{"n_experts": 128, "d_shared_expert": 0, "routed_scale": 1.41, "norm": "layernorm", "beta2": 0.99, "max_seq_len": 1024, "max_steps": 2905, "dataset": "wikipedia_en"}
Below are experts of layer 8 (counted from 0) of a mixture-of-experts language model. Rows are named router (the router's row for the expert) and show model dimensions 0-63. Each number is 128 + 24 x the weight over its row's rms, rounded and kept within 0 to 255.
After each expert's rows: "gets" lists some tokens that make up at least twice as much of what it gets as of all text. This comes from a sample of Wikipedia text that the model never trained on. Tokens count by the router's weight.

# expert 84
router [ 94 178  89 149 151 120 124 117 190 113 110 107 124 137 120 111 166 119 136 121 157 136 106 178 151 118 118 148 138 110 116 124 110 152  75 133 148 107 120 162 117 152 106 138 127 147 129 134 134  96 150 128  77 136 157 151 131 146 107  96 140  76 106 168]
gets: "al", "st", "d", "and", " st", "n"

# expert 61
router [ 93 186 132 156 128 103  74 154 195 105 140  87 141 114  89 116 166 101 129 135 112  93 115 161 117 140  97 120 100 146 149 138  89 119  91 124 150 106 124 152 130 166 155 134 103 151 149 131 134  86 135 113 135 156 119 122 125 137 150  94 137  73 111 143]
gets: " The", " A", " a", "A", "The", " An"

# expert 110
router [ 97 172 115 136 175 121 133 147 198 113 136  97 149 107 111 111 180 107 121 123 121 128 126 171 123  90 102 146 105  94 147 155  84 142 107 128 159 106 133 174 126 109 130 169 124 134 117 141 157  95 126 101  96 138 121  98 142 127 134 115 126  46 149 147]
gets: " D", "D", "==", " disc", "\n\n", "d"

# expert 75
router [ 79 181 114 136 126 125 137 171 170 130 136 134 192 160 132  71 162  93 107  99 155 150 126 129 118 138  96 113 114 108 115 132 104 135 132 124 143 141 113 133 102 145 151 170 121 137  88 107 131 115 107 133 112 142 135 122 127 150 113 114 135  58 127 130]
gets: " F", " f", "f", "-f", "F", "201"

# expert 116
router [ 54 198 150 131 121  89 106 121 173 132 109 136 131 134 125 112 176 107  90 110 105 136 115 142 106  96 148 127 123 110 153 156 101 120 105 127 143 105 121 135 111 157 119 155 129 182 155 117 116  77 117 135 126 143 128 105 140 116 163  88 136  96  92 103]
gets: "'s", " his", " of", "'", " to", " the"

# expert 66
router [ 65 169 149 141 126 126  87 158 144 121 110 111 174 106 125  92 172  76 137 137 141 131 118 139 104 149  97 130 121 116 125 158  94 122  79 132 108 136 100 129 148 128 153 148 120 171 138 125 107 127  84 120 142 136 124 150 119 134 122 116 144  73 105 146]
gets: " E", "E", " O", "O", " T", " I"

# expert 49
router [113 230 102 123 152  91  98 152 183 133 139  81 136 116 122  96 168 112 118 117 164 102 139 136 122 148 119 110 144  98  92 165 133 157  90 123 127 105 145 124  91 150 142 142  95 143 118  84 166 134 135 113 116 141 130 107 175 114 120 120 153  56 115 123]
gets: ".\n\n", "\n", "==\n", "\n\n", ")\n", "==\n\n"

# expert 14
router [ 96 198 129 150 135  99  97 154 157 106 139 112 118 117  99 136 191 129 102 153 148 113 110 118 128 113  91 109 108 121 168 131 121 180  85 129 123 109 127 154 116 151 135 152 110 153 115 144 143  68 157 133  96 133 148 133 133 116  99 103 134  60 117 138]
gets: ".", " and", "an", "arn", "olk", "ick"

# expert 47
router [ 54 185 109 133 148  82 100 164 160 129 112 111 134 108 106  84 176 132 105 123 149 120 133 112  91 115 103 105 117 102 153 132  86 170 114 131 138 150 130 157 108 149 123 132 124 134 155 126 107  97 129  96 140 118 136 127 151 158 141  89 150  79 121 178]
gets: " the", " other", "ian", " American", " Roman", " British"

# expert 105
router [ 94 209 130 172 150  86 115 159 165 115 131 114 138  85 123 114 187 130 116 141 153 145 106 133 117 122  83 160 154 144 133 156  98 135  81 128 109 125 127 146 114 140 136 150 120 145 156 104 150  89  95 119  93 138 117 128 145 100 122  96 144  95 115 139]
gets: " for", " the", " of", " to", " with", "="

# expert 121
router [100 225 138 134 151  86 109 114 163 127 146 145 143 110 105 126 136  95 121 142 143 130  88 150 120 129 133 135 137 117 143 154 111 138 109 133 140  75 127 149 144 180 118 115 112 161 145 158 111  91 131 132 129 133 149 156 141 140 118 154 143  77 109 123]
gets: "ed", " had", "ated", " won", "ted", " said"

# expert 68
router [ 91 233  92 138 151  99 108 145 138 104 140 114 172 104 111  89 157 120 135 112 127 157 105 157 143 156 141 111 119 115  97 150 104 144 115 111 144 127 139 109 165 136 125 139 127 148 166 125 154 136 109 148 146 157 159 143 139 111 123  83 123  54 112 105]
gets: " |", " League", " Cup", " round", " Championships", " Championship"

# expert 25
router [102 195 107 110 168 126 104 131 188 127  95  96 136 130 135 137 168  71 111 121 144 130 104 155  97 142 106 109 151  99 133 156  80  97 117 155 129 119 125 181 100 153 107 168 154 135 133 148 166 133 121 154 130  90 146 124 131 154 118 129 160  94 123 140]
gets: "C", "A", "P", "S", "D", "E"

# expert 57
router [ 81 212 118 152 163 121  97 160 142 111 107  92 180 111  79 109 152 110 107 115 120 112 128 112 102 110 104 120 103 138 140 141 107 140 117 146 136 104 115 157 112 131 132 129 110 178 134 126 146  90 118 106 107 129 155 123 147 105 123 117 154  55 112 126]
gets: " ", "|", " S", " L", " re", " J"

# expert 89
router [ 71 186 107 169 150 118 105 160 141  97 141  88 186 112 111 122 177 100  82 144 162 112 120 148 108 131 125 156 137  90 125 132  91 148  92 121 120 105 147 156 131 138 122 111 116 157 154 143 154  75 140  89 106 120 156 141 118 136 101 102 155  87  94 130]
gets: "h", "z", "y", "ah", "K", " K"

# expert 24
router [ 98 204 124 165 145 118  93 168 140 128 126  85 151 107 113 122 190 106  99 116 145 116 112 134  93 133 106 141 127 135 139 148 117 176 113 124 154 103 121 143  99 160 127 160 103 158 151 132 149  99 116 114 112 145 128 118 124 148 127 123 118  29 120 142]
gets: " used", " use", "°W", " |", "°E", " listed"

# expert 120
router [ 83 210 108 133  94 135 146 144 149  99 152 106 135 137 107 120 156 120 100 106 173  98 135 162 110 150 102 136 137  95 137 127 119 149  92 104 128 105 155 122 123 115 126 139 146 141 148 136 123 130 162 135 100 135 137 139 117 149 103 112 150  39 145 139]
gets: " |\n", "\n", ")\n", ".\n", "|---|---|---|---", "|---|---|---|---|---|---|\n"

# expert 42
router [ 58 179 140 158 173  95 112 153 158 132 143 102 131 142 103 100 159  97  79 144 141 137 113 143 108 112 126 126 126  95 163 156 113 164  77 130 123 114 107 152 104 144 114 127 128 142 136 123 142 103 112 134 130 134 138 136 121 116  98 128 120  99 130 113]
gets: " the", " of", " since", " until", " his", " during"

# expert 58
router [ 63 192 115 152 144 102  96 157 142 115 128 129 194 127 131 100 142 111 125 128 137 109 106 131 110 109 140 126 134 135 122 132  83 137  99 158 145 133  98  86 148 135 150  93 137 176 131 137 150 134 130 100 101 146 148 132 104 127  64  95 161  51 145 145]
gets: "1", "0", "2", "3", "4", "6"

# expert 35
router [ 92 175 108 146 162 116 123 182 191  99 105  99 155 158  95 155 133 113 107 137 131 110 125 131 117  88 136 129 106 103 127 146 131 154 117 140 170  87 140 127 118 149 125 131 140 166 133 129 102  83 161 133 120 123 104 135 132 116 121 130 169  35 113 134]
gets: " acc", " ret", " cont", " and", " pl", " foc"

# expert 70
router [ 90 211 135 141 138 133 127 130 156 140 120  74 140 103 120 110 147 128 115 115 124 128 100 153 134 114 147 111 122 126 120 148  85 134 114 138 123 108 134 169  88 125 123 115  76 131 131 121 121  98 130 146  99 142 161  96 104 134 140 128 119  52 151 119]
gets: " |", ";", " ", " –", " ft", "–"

# expert 41
router [ 70 192 112 147 139  82 113 176 159 103 108 131 164 101 111  95 194  80  76 142 151 153  96 145 123 159 119 131 110 103 147 140 109 147 113  92 131  98  97 136 131 147 141 129 132 129 135 121  91 126  96 114  89 146 141 117 133 129 113 128 128  72 105 154]
gets: " in", " of", " near", " at", " on", "ed"

# expert 18
router [ 88 190 129 149 123 128  80 158 139  93 100 105 173 145 139 104 205 120 131 117 118 122  97 155 105 132 154 127 140 139  94 121  97 122 134 129 156 103 116 105  95 137 143 178 129 133 122 149 108 119 126 111  83 140 166 144 122 133 110  92 159  62 150 175]
gets: "1", "0", "2", "3", "4", "5"

# expert 53
router [ 76 216 112 148 128 122  93 138 151 105 118 133 140 112  88 127 197  93 131 112 132 105  90 112 103 154 122 119 136 129 116 148  97 158 105 118 134  92 137 103 117 140 105 128 125 150 124 139  98  96 124 176 114 142 131 121 153 113 131 115 141  83  96 144]
gets: "us", "ia", "a", "is", " (", "um"

# expert 21
router [ 58 199 101 145 149 116 147 122 176 122 143  86 166 114 103 141 209 130 133 120 127  99 129 107 125 115 116 133 119 123 132 122 109 149  93 142 113 107 115 141 126 138 143 120 100 135 140  99 133 108 138 138 120 166 168 122 125 111 129  98 149  67 133 172]
gets: "/", " ", " /", " (", " or", " —"

# expert 97
router [ 75 209 141 141 148  99 111 139 168 135 154 126 140 131 135 128 175 123 136 112 127 107 124 108 127 130 128 121 127 105 156 121 121 114 111  79 135 106 129 155 118 139 116 140 119 153 136 140 134  96 132 152 121 133 157 177 111  98 127 113 149  49 137 168]
gets: "|", " |", " /", " of", " (", "-"

# expert 44
router [ 95 189 129 161 155 121  88 171 181 128 142  85 146 128 108 103 187 116  84 165  97 102 148 128 100 114  94 125 148  93 125 144  82  98  82 147 136 132 158 137 118 131 146 120 106 136 131 146 131  85 121 117 102 147 107 124 134 133 103 173 154  71 128 128]
gets: ".S", " S", " Jr", ".C", " J", " Mr"

# expert 115
router [ 94 183 127 106 176 113  98 148 139  92 110  85 132 136 136 137 190 108 124 136 134 124 109 151 130  87 128 122 106  82 131 142 113 143  79  91 146 119 138 170 142 164 108 114 120 137 150 129 134 102 125 137  93 141 121  97 110 183  93 134 104  49 119 132]
gets: " km", ")", " mi", " m", " ft", "}"

# expert 118
router [ 96 175 136 138 128 124 106 159 140 107 129 123 155 149 128  83 150 101 108 131 104 121 139 150 116  94 149 105 139 134 113 103 133 163 110 114 135 109 117 180 128  98 147 130 125 149 132 116 123  59 124 126 145 129 115 117 141 138 106 113 157  72 104 191]
gets: " be", " Pr", " pr", "r", " being", " R"

# expert 59
router [101 188 111 155 151 131  87 167 149  96 136  89 131 123 121 130 207  78 117 134 139  91 100 149  83 119 108 144 136 116 153 155 116 159 103 126 150  97 133 155 141 169  95 146 122 122 147 120 143 115 105 126 136 148 147 127 143 124 117 128 149  37 108 173]
gets: "-", " gen", " s", " b", "201", " t"

# expert 6
router [109 173 110 180 155  93  84 117 171 128 147 123 160 106  84 109 188 116 137 140 108 134 109 175  94  92 121 157 100 118 116 127 105 163  99 113 156 120 119 106 107 194 138 119 103 150 108 130 117  95 143 119 139 145 147 127 103 141 115 120 126  84 109 168]
gets: " John", " et", "an", "a", " William", " James"

# expert 82
router [ 74 201 141 144 170  78  97 134 165 122 129 121 142 113  92 130 173  90  81 117 165 132 128  99 100 131 123 125 122 110 146 138  97 148  86 122 153 135 140 158  96 147 123 106 131 136  95 141 135 136 149 147 103 158 162 118 136 151 134 111 139 101 100 163]
gets: " the", " by", " to", " from", " a", " an"

# expert 98
router [ 93 221 137 127 130  91  83 162 151 110 126 130 175 128  99 127 159  85 108 155 135 117 128 131 133 137 126 169 146 109 136 133 100 125  80 144 142 126 118 142 141 142 116 155 125 131 116 124 154  89 131 159 118 147 141 130 155 146  93 144 151  58  89 137]
gets: "ation", "ion", "ations", "ions", "s", "ment"

# expert 86
router [ 61 171  87 138 127  90 136 148 156  93 121  98 144 153 105 106 139 132 107 134 150 100 123 171 147 111 127 153 120 109  99 132 100 140  71  90 112 105 126 150 112 139 115 127 119 187 164 146 151  93 124 145 129 150 140 117 133 125 116 139 146  61 113 154]
gets: " as", " As", " a", " Ind", " ind", " with"

# expert 113
router [ 52 176 114 157 117  97 130 178 148 139 133 121 155 120 113 120 152 115  92 153 142 107 100 137  85 151 155 126 142 143 131 169 100 152 122 119 150 106 137 162 137 123 143  96 135 145 151  91 125 129 100 154  90 123 162 111 160 121 124 112 116  78 133 146]
gets: " at", " |", " the", "|", " At", "@"

# expert 39
router [ 86 224 137 129 162 129 116 135 162 114 127 104 177 147 129 117 162  97  81 139 131 104 115 118 121 153 110 149 141 108 136 136 121 146 105 103 142  81 110 148 101 146 136 151 117 146 116 151 127  51 118 136 102 121 151 117 165 147 124 103 124  64 103 180]
gets: " was", "-", " is", " were", " are", " been"

# expert 125
router [ 63 166 127 130 140  82  88 167 153 114 127 127 186 142 141  96 169 117 100 163 138 111 133 141 106 137 141 146 137 139 146 161 131 133  91 146 106 133 105 112 102 163 132 133 108 134 157 114 111 122 137  99 100 132 115 150 145 115  94  89 153  65 135 168]
gets: "1", "15", "17", "16", "12", "13"

# expert 46
router [ 95 204  99 172 145 104 125 150 196  76 116 112 145 116 125  93 174  93 120 148 120 115 102 102 101 125 118 150 137 147 139 128 112 155 117 118 145 122 109 122 115 126 140 108 123 130 148 110 101  82 130 108 109 145 135 135 117 115 132 132 136 104 123 143]
gets: "i", "son", "a", "o", "on", "an"

# expert 92
router [ 85 154  89 183 127 103 113 185 151  96 145  93 161 154 105 127 177 127 124 129 154 123 121 128 109 127 125 129 133 107 124  99 115 132 108 121 133 149 120 158 147 132 126 126 124 160 155 126  89  74 109 119 115 140 170 125 140 147 109 103 120  67 123 131]
gets: "ri", "ad", "im", "od", "em", "ud"

# expert 81
router [ 50 186 123 150 135  90 114 147 160 112 127 102 141 117 107  97 141 130 142 154 135 101 135 146 109 134  90 122  72 121  94 139 117 142  98 124 119 152 148 150 113 154  98  99 100 146 123 101 138 110 135 144 120 141 160 112 117 149 110 128  96  57  99 164]
gets: " one", " a", " two", " no", " any", " than"

# expert 112
router [ 81 193  90 137 138 101 138 177 142 107 139 112 178  93 121 102 136 103  90 121 135 128 129 144 129 131 125 121 118  98 152 125  79 146 106 130 112  69 120 129  94 134 138 158 120 173 139 134 136  94 115 117  99 149 172 125  96 161  99 123 135  87 113 166]
gets: ",", " such", " including", " well", "),", " as"

# expert 74
router [111 194 112 146 144  82  94 147 148 119 117 158 138 103 126 144 180 122 131 143 139 102  92 127 146 114 133 133 129 106 127 157 121 127  63 111 155 127 141 125 128 128 124 130 127 133 143 110 116  76 141 114 113 137 139 118 128 149 111 139 118  76 116 129]
gets: ".", ".\n\n", " it", " him", " them", " her"

# expert 13
router [ 77 199 146 152 167 118  93 180 132 131 109 127 145 146 116 104 149 110 124 121 154 124 131 110 112 118 106 127 100  90 119 120  73 118 123 128 139 102 100 166 117 143 154 102 133 146 116 101 144  92 134 135 124 111 123 142 138 115 126 116 135  43 118 129]
gets: " p", " the", " same", "\n", " m", " h"

# expert 0
router [ 90 213  89 136 136  65  94 122 162 140 116 109 187 126 129 108 138  91 108 126 125 116 129 111  95  85 127 141 131  77 121 147  84 124 118 129 144  79 125 144 127 129 107 156 102 126  96 128 125 111 110 128 135 144 182 140 136 127 146  99 138  78 103 130]
gets: " /", ".", " life", "ography", "s", " career"

# expert 50
router [ 74 187 110 124 140 130 110 152 166 106 134 101 156 100 120 108 174 135 132 116 157 101 104 126 107 119 123 145 157 119 120 125 101 148 128 127 164  99 115 140 125 102 161 140 122 139 131 137 157  93 140 155 126 145 144 114 126 129  92 117 131  84 132 131]
gets: ".", "com", "w", "\n\n", "/", "a"

# expert 83
router [ 52 207 116 137 136 123 114 166 165 125 113 117 141 122 112 141 136 133 130 119 141 120  91 138 119 127 111 122 154 101 142 154 117 137 122 131 147  95 118 151 120 107 170 135 104 178 142 131 133  81 139 147 150 165 138 103 126 117 111 109 122  66 129 165]
gets: ".", ":", " |", "\n\n", ";", "-"

# expert 104
router [132 212 131 118 145 106 141 137 143 120 156 148 157 122 100  86 159 111 146 174 141 135 108 127 105 120 103 121 150  96 110 129  83 120  88  96 172 119 111 146 138 161 127 115 116 157 137 134 124 116 139 120  87 154 128 127  94 135 138 123 112  74 104 149]
gets: "0", "5", "9", "6", "8", "7"

# expert 80
router [ 77 202 140 152 175 107 101 154 149 139 140 108 166 163  82 166 148 137 114 151 103 126 124 145 134 127 116 139 132 108 112 153  88 135  96 101 119  78 128 159 143 152 116 120  78 168 150  80 104 132 139 124 159 133 134 121 120 115 137  99 123  87 125 134]
gets: ":", " |", ";", "°", "):", " –"

# expert 93
router [104 228 129 127 179 138  93 148 144 111 135  92 175 102 111 143 140 125 112 148 147 139 118 151 127 114 127 107 131 103 138 140  87 156 111 157 130 136 129 130 109 126 115 112 111 161 132 119 155 116 142 150 136 167 136 123 103 158 132 113 170  67 102 138]
gets: " States", "ia", "\n", " Germany", " France", " Japan"

# expert 27
router [100 219 142 155 123  93  92 158 173 144 119 142 151 121 114 129 160 133 133 146 157  99  98 150 106  79 115 123 112 123 137 138  86 162 123 111 128 120  96 135 128 126 109 151 118 172 128 115 119 119 150 128 128 139 137 125 116 139 103 144 103  75 132 139]
gets: " York", " City", "a", "land", " County", " California"

# expert 122
router [127 199 113 141 149 149 123 172 157 133 143 122 138 113 121 140 155 119 104  95 146  98 119 131 106  92 103  84 126 113 129 149 137 161 109 123 145 108 120 183 119 133 128 108 129 163 121 143 107  86 126 164 116 158 134  76 150 153 133 103 136  35 130 137]
gets: "\n", ")\n", ";\n", "-", " (", " |\n"

# expert 99
router [ 80 206 115 163 127  84 109 155 159 166 137 114 177 145  98 139 141  76  94 120 110 115 109 122 101  87 115 132 141 113 121 144  98 143 117 121 125 112 120 121 123 191 127 119 116 169 113 133 112  81 115 120 114 109 124 141 131 120 102 116 103  75 129 122]
gets: " |", " later", " was", "|", " also", "-"

# expert 11
router [ 85 233 112 146 166 129 140 121 143 117 140  97 166 142 110 109 123 104 103  98 125 144 119 120 115 107  91 123  76 108 142 127 112 148  99 110 135 118 127 133 134 128 148 119 112 190 159 129 121  81 122 134 110 169 154 100 118 122 134 139 159 111  95 159]
gets: " and", ",", ";", " &", "),", ")"

# expert 126
router [ 60 246  99 125 160 111 126 142 150 128 149 104 158 104  91 140 166  95 115 116 157 123 147 148 134 101 114  99 141 135 109 150  72 127  99 132 142 108 104 122 119 164 144 132 124 152 121 118 137  95 128 135  97 156 169 121 128 138 123 119 137  77 124 118]
gets: " and", ".", ",", " he", " He", " was"

# expert 17
router [ 90 209 116 162 152 110 101 137 159 114 134 123 156 102  64 121 150 114  88 110 154 125 151 128 109 114 151 128 145 140 128 134 112 112  92 159 142 101 118 155 100 170 140 120 129 146 146 123 105 110 122 112 109 146 118 129 119  97  94 107 176  83 126 130]
gets: " by", "-", " |", "|", " as", ":"

# expert 109
router [ 82 175 113 120 146 123 129 125 175 128 138 121 154 122 127 138 164 111  77 109 139 125 112 136 147 102 102 109 144 123 148 154  88 133  86 132 144 112 122 137  95 169 147 135 161 126 113 146 152  98 114 137 115 132 111 147 164 140  82 131 141  94 117 148]
gets: "m", "h", "am", "d", "p", "r"

# expert 117
router [ 93 213 133 144 137 100 103 174 152 110 154 122 151 119 113 112 188 101 126 103 148 106 128 154 104 149 134 140 110 109 102 143 101 128  93 120 119 151 106 115 129 139 129 143 126 139 144 126 111  76 116 133 135 150 133 125 157 134  96  95 146  82  93 133]
gets: "a", "i", "s", "us", "ia", "es"

# expert 20
router [ 76 231 131 163 139  89  87 174 185 123 139 108 173 128 124  98 154 109 112 124 140 116 114 121 102 128  97 120 115 143 133 126 103 127  79 115 133 143 134 122 131 138 132 146 117 141 165 134 137 102 131 112 130 143 123 141 155 145 118 105 111  84 131 131]
gets: "s", " the", "ers", " two", " that", " one"

# expert 5
router [ 65 169  99 146 156  91 118 138 161 101 149  96 173 109 135 118 154  96 102 153 102 141 129 148 123 138 130 129 113 117 155 135  99 145  65 135 162 102 140 140 149 122 137 108 100 163 147  94 129 105 115  91 101 149 126 155 129 116  93 116 121  53 100 156]
gets: " ", " a", "3", " the", "6", "8"

# expert 91
router [ 74 168 104 133 140 122 120 157 182 101 126 121 179  87 103 131 165 150  91 125 155 123  97 138 114 118 127 119 116 113 106 138 120 119  98 139 100  96 129 144 110 147 130 112 109 118 142 107 150  83 125 139 117 168 126 154 164 136  85 159 137  53 122 140]
gets: " s", " l", " st", "h", "al", "m"

# expert 107
router [ 97 176  94 158 180 112 120 185 151 121 112 120 142 129  92 112 186 114 102 143 137 100 122 116 119 128 135 131 137 140 104 150  80 146 128  91 152 114 141 153 145 166 119 164 119 141 161 102 123  94 120 116 122 134 122 134 129 116 138  91 126  40  88 143]
gets: " h", " m", " p", " c", " un", " ar"

# expert 87
router [ 72 185 108 142 182 112 115 145 140 101 134 113 126 152 102  99 153 104  87 114 125 102 134 143 116 151 110 141 131  75 153 124  87 131 108 131 125 105 123 122 102 175 145 137 111 186 146 129 116 113 112 140 128 149 149 110 113 116 113 144 121 121  99 152]
gets: ",", "),", "\",", ".,", ",\"", "',"

# expert 30
router [ 54 183 107 123 149 103 117 147 164 143 121 107 154 133 116 146 143  98 125 139 139  96 124 145 129  98  90 130 143 116  93 169  96 143  74 133 140 125 146 142 141 168 155 103 141 143 150 169 122 126 146 126 112 140 147 140 114 113 103  78 114  59 138 126]
gets: "th", " first", " time", "st", "nd", "rd"

# expert 77
router [ 55 181 127 157 143 115 120 151 170 146 148 113 162 112  79 128 173 104  81 104 118 117 107 111 113 122 115 137 125 130 123 130  75 120 123 135 134 102 135 152 108 135 102 118 120 145 134 125 148  85 113 117 120 149 140 127 145 153 126 105 150  64 118 145]
gets: " R", " N", " C", " G", " P", " H"

# expert 124
router [ 70 200 154 141 126 135 112 167 150 110 150  83 149 113 122 127 162 112 137 111 109 147 131 124 110 133 111 119 114 103 138 153  93 128 126 106 147 123 139 155 102 133 149 123 111 120 148 128 128  91 125 131 143 173 141 113 135 122 150 100 160  36 122 167]
gets: " ", "-", "\n", ":", " Kingdom", " Ph"

# expert 96
router [ 61 211 138 153 130 100 113 156 141  91 156  90 191 140  86  96 139  90 111 111 125 126 112 164 113 139 112 131 136 133 131 110  92 150  87 127 164 111 133 124  93 124 109 158 113 152 129 107 129  83 102 123 111 119 146 130 128 147 144 129 148  94 112 153]
gets: " a", " as", ",", " with", " the", " A"

# expert 40
router [110 187 137 150 159 142  93 176 176 107 100  88 165 130 114  96 182 120  98 136 111 122 102 126 132 125  92  97 102 141 118 152 105 144 129 101 116 130 118 164 100 133 136 169 112 155 165 102 156 100  80 121 129 131 138 127 149 148 138 103 112  82 120 118]
gets: " C", " T", " L", " W", " P", " D"

# expert 55
router [ 84 184 119 134 133 111  65 163 178 108 103 129 138 154  96  91 166 110  98 126 135 113  86 138 134 149 125 124 152 128 121 128 105 182 123 125 141 145  91 166 129 112 129 154 138 181 146 140  98 107 139  98 123 142 148 113 141 147 111 103 150  73 123 122]
gets: "i", "o", "at", "a", "ol", "e"

# expert 114
router [ 77 214 125 150 139  78  82 158 149 128 110  80 184 140 114  97 174 106  97 117 127 157 113 127  94 139 130 131 163 126 119 130  94 158 123 127 136 105 139 135 123 125 131 162 114 140 168 141 150  94 127 105  91 129 137  90 137 128 125  79 150  60 113 135]
gets: " on", " held", "\n", " Council", " Department", " Center"

# expert 63
router [ 74 168 111 139 139 106 102 157 156 117 119 115 143 172 141 114 179 115 103 110 123 113  86 167  91 109 125 119 119 113 173 139 119 150 156 135 126 114 132 149 122 176 103 156 140 176 115 111 145  85  97 117 116 107 143 125 144 132 106 166 133  67 110 148]
gets: "k", "p", "w", "b", "j", "c"

# expert 7
router [ 63 194 111 147 133  88 125 167 163 114 132 101 142 126 102 135 135  73 132 140 118 120 125 163 145 109 116 155 102 101 125 149  99 159 146 110 121 123 133 141 135 113  83 120 134 144 135 125 135  86 162 124 113 107 126 116 182 139 125  91 137  78 159 176]
gets: " between", "00", "′", "30", "14", "1"

# expert 85
router [ 88 213 139 161 116  90 102 171 180 143 134 147 133 107 114 125 178 125 111 141 121 118 106 129  98 112 119 143 118 108 133 144  95 163  90 131 126 107 118 106 128 129 119 157 143 164 146 111 113 108 132 130 121 151 135 137 116 126 106 104 135  95 117 145]
gets: "ton", "ley", "son", "on", "ie", "er"

# expert 15
router [ 75 180  95 166 137  78 129 146 155 139 131 122 161 110  77 129 172  74  88 151 128 172 130 151 111 112  92 131 127  86 142 120 112 155  86 113 128 106 119 145  92 111 137 134 141 157 171 138 152 115 105 121 121 143 165 114 178 114 138 105 153  85 120 155]
gets: " on", " to", " in", " with", " over", " from"

# expert 111
router [ 90 177  96 179 138 104 123 134 166 117 136  91 159 153 110 117 177  92 104 134 151 111 127 161 130 106 110 164 123 114 107 136 101 132 123 147 104 120 109 109 156 157 153 156 121 141 134 121 126  89 104 141 111 170 134 128 113 106 100 133 111  80 135 139]
gets: "il", "l", "el", "oy", "ad", "ill"

# expert 108
router [ 88 201 100 155 143  96  69 171 143  98 114  98 132 137 110 116 171  98 103  96 150 151  83 137 131 128 102 128 142 126 134 149  84 170  80 114 111 105 146 133 120 160 110 132 123 183 158 147 109  96  96 127 112 136 155 134 148 164 123  87 119  91 125 147]
gets: " in", " In", " on", "In", " during", " On"

# expert 19
router [ 91 218 127 158 169 133  99 154 157 124 126 122 154 140 128 111 167  85  98 106 120 123 109 124 129 129 116 158 121 114 112 166  73 159 120 137 141 121 110 128 123 142 110  97  84 137 134 103 140  88 128 103 128 162 145  98 110 141 119 127 154  62 104 140]
gets: " |", " H", " K", " V", " P", " S"

# expert 45
router [ 72 221 113 146 129 100 131 152 163 150 115 125 132 125 113  90 180 131 107  92 126 142 107 168  92 139 106  87 129 124 156 143 102 144 132 129 142 101 136 142 128 136 119 132 135 148 128 131 116 121 109  98 114 142 151 159 144 141 106 111 134  94  89 154]
gets: " of", " the", "–", " among", "'s", " is"

# expert 102
router [116 166 131 149 151 112  88 179 160 111 120 133 151 115  95  78 174 105 111 134 116 125 128 142  82 155 137 109 118 112 106 155 133 155 101 107 114 132 136 105 114 125 116 122 123 153 153 114 151  89 130  97 123 154 142  88 156 160 141 136 129  50 157 125]
gets: " Des", " des", " fin", " sec", " Or", " Sec"

# expert 8
router [ 77 220 113 158 140 101 105 155 172 114 126 107 164 123  72 130 170 107  80 108 121 133 108 136 113 142 112 148 132 106 118 148  73 154 117 126 129 122 125 127 122 150 130 137 120 158 116 124 148  80 113 127  97 141 121 132 147 111  96  92 134  58 117 137]
gets: " and", " ", " also", " to", " −", "ly"

# expert 76
router [ 70 173  97 122 135 138 146 134 170 141 129 125 166 149 121 118 188  71  83 119 136 119 109 163 124 128 108 112 105 114 141 107 133 106 128 121 159 115 131 156 109 130 122 174 115 144 122 147 109 143 115 126 118 141 138 123 109 146 105 134 123  66 111 134]
gets: "f", " |\n", ".", " F", " \"", "-f"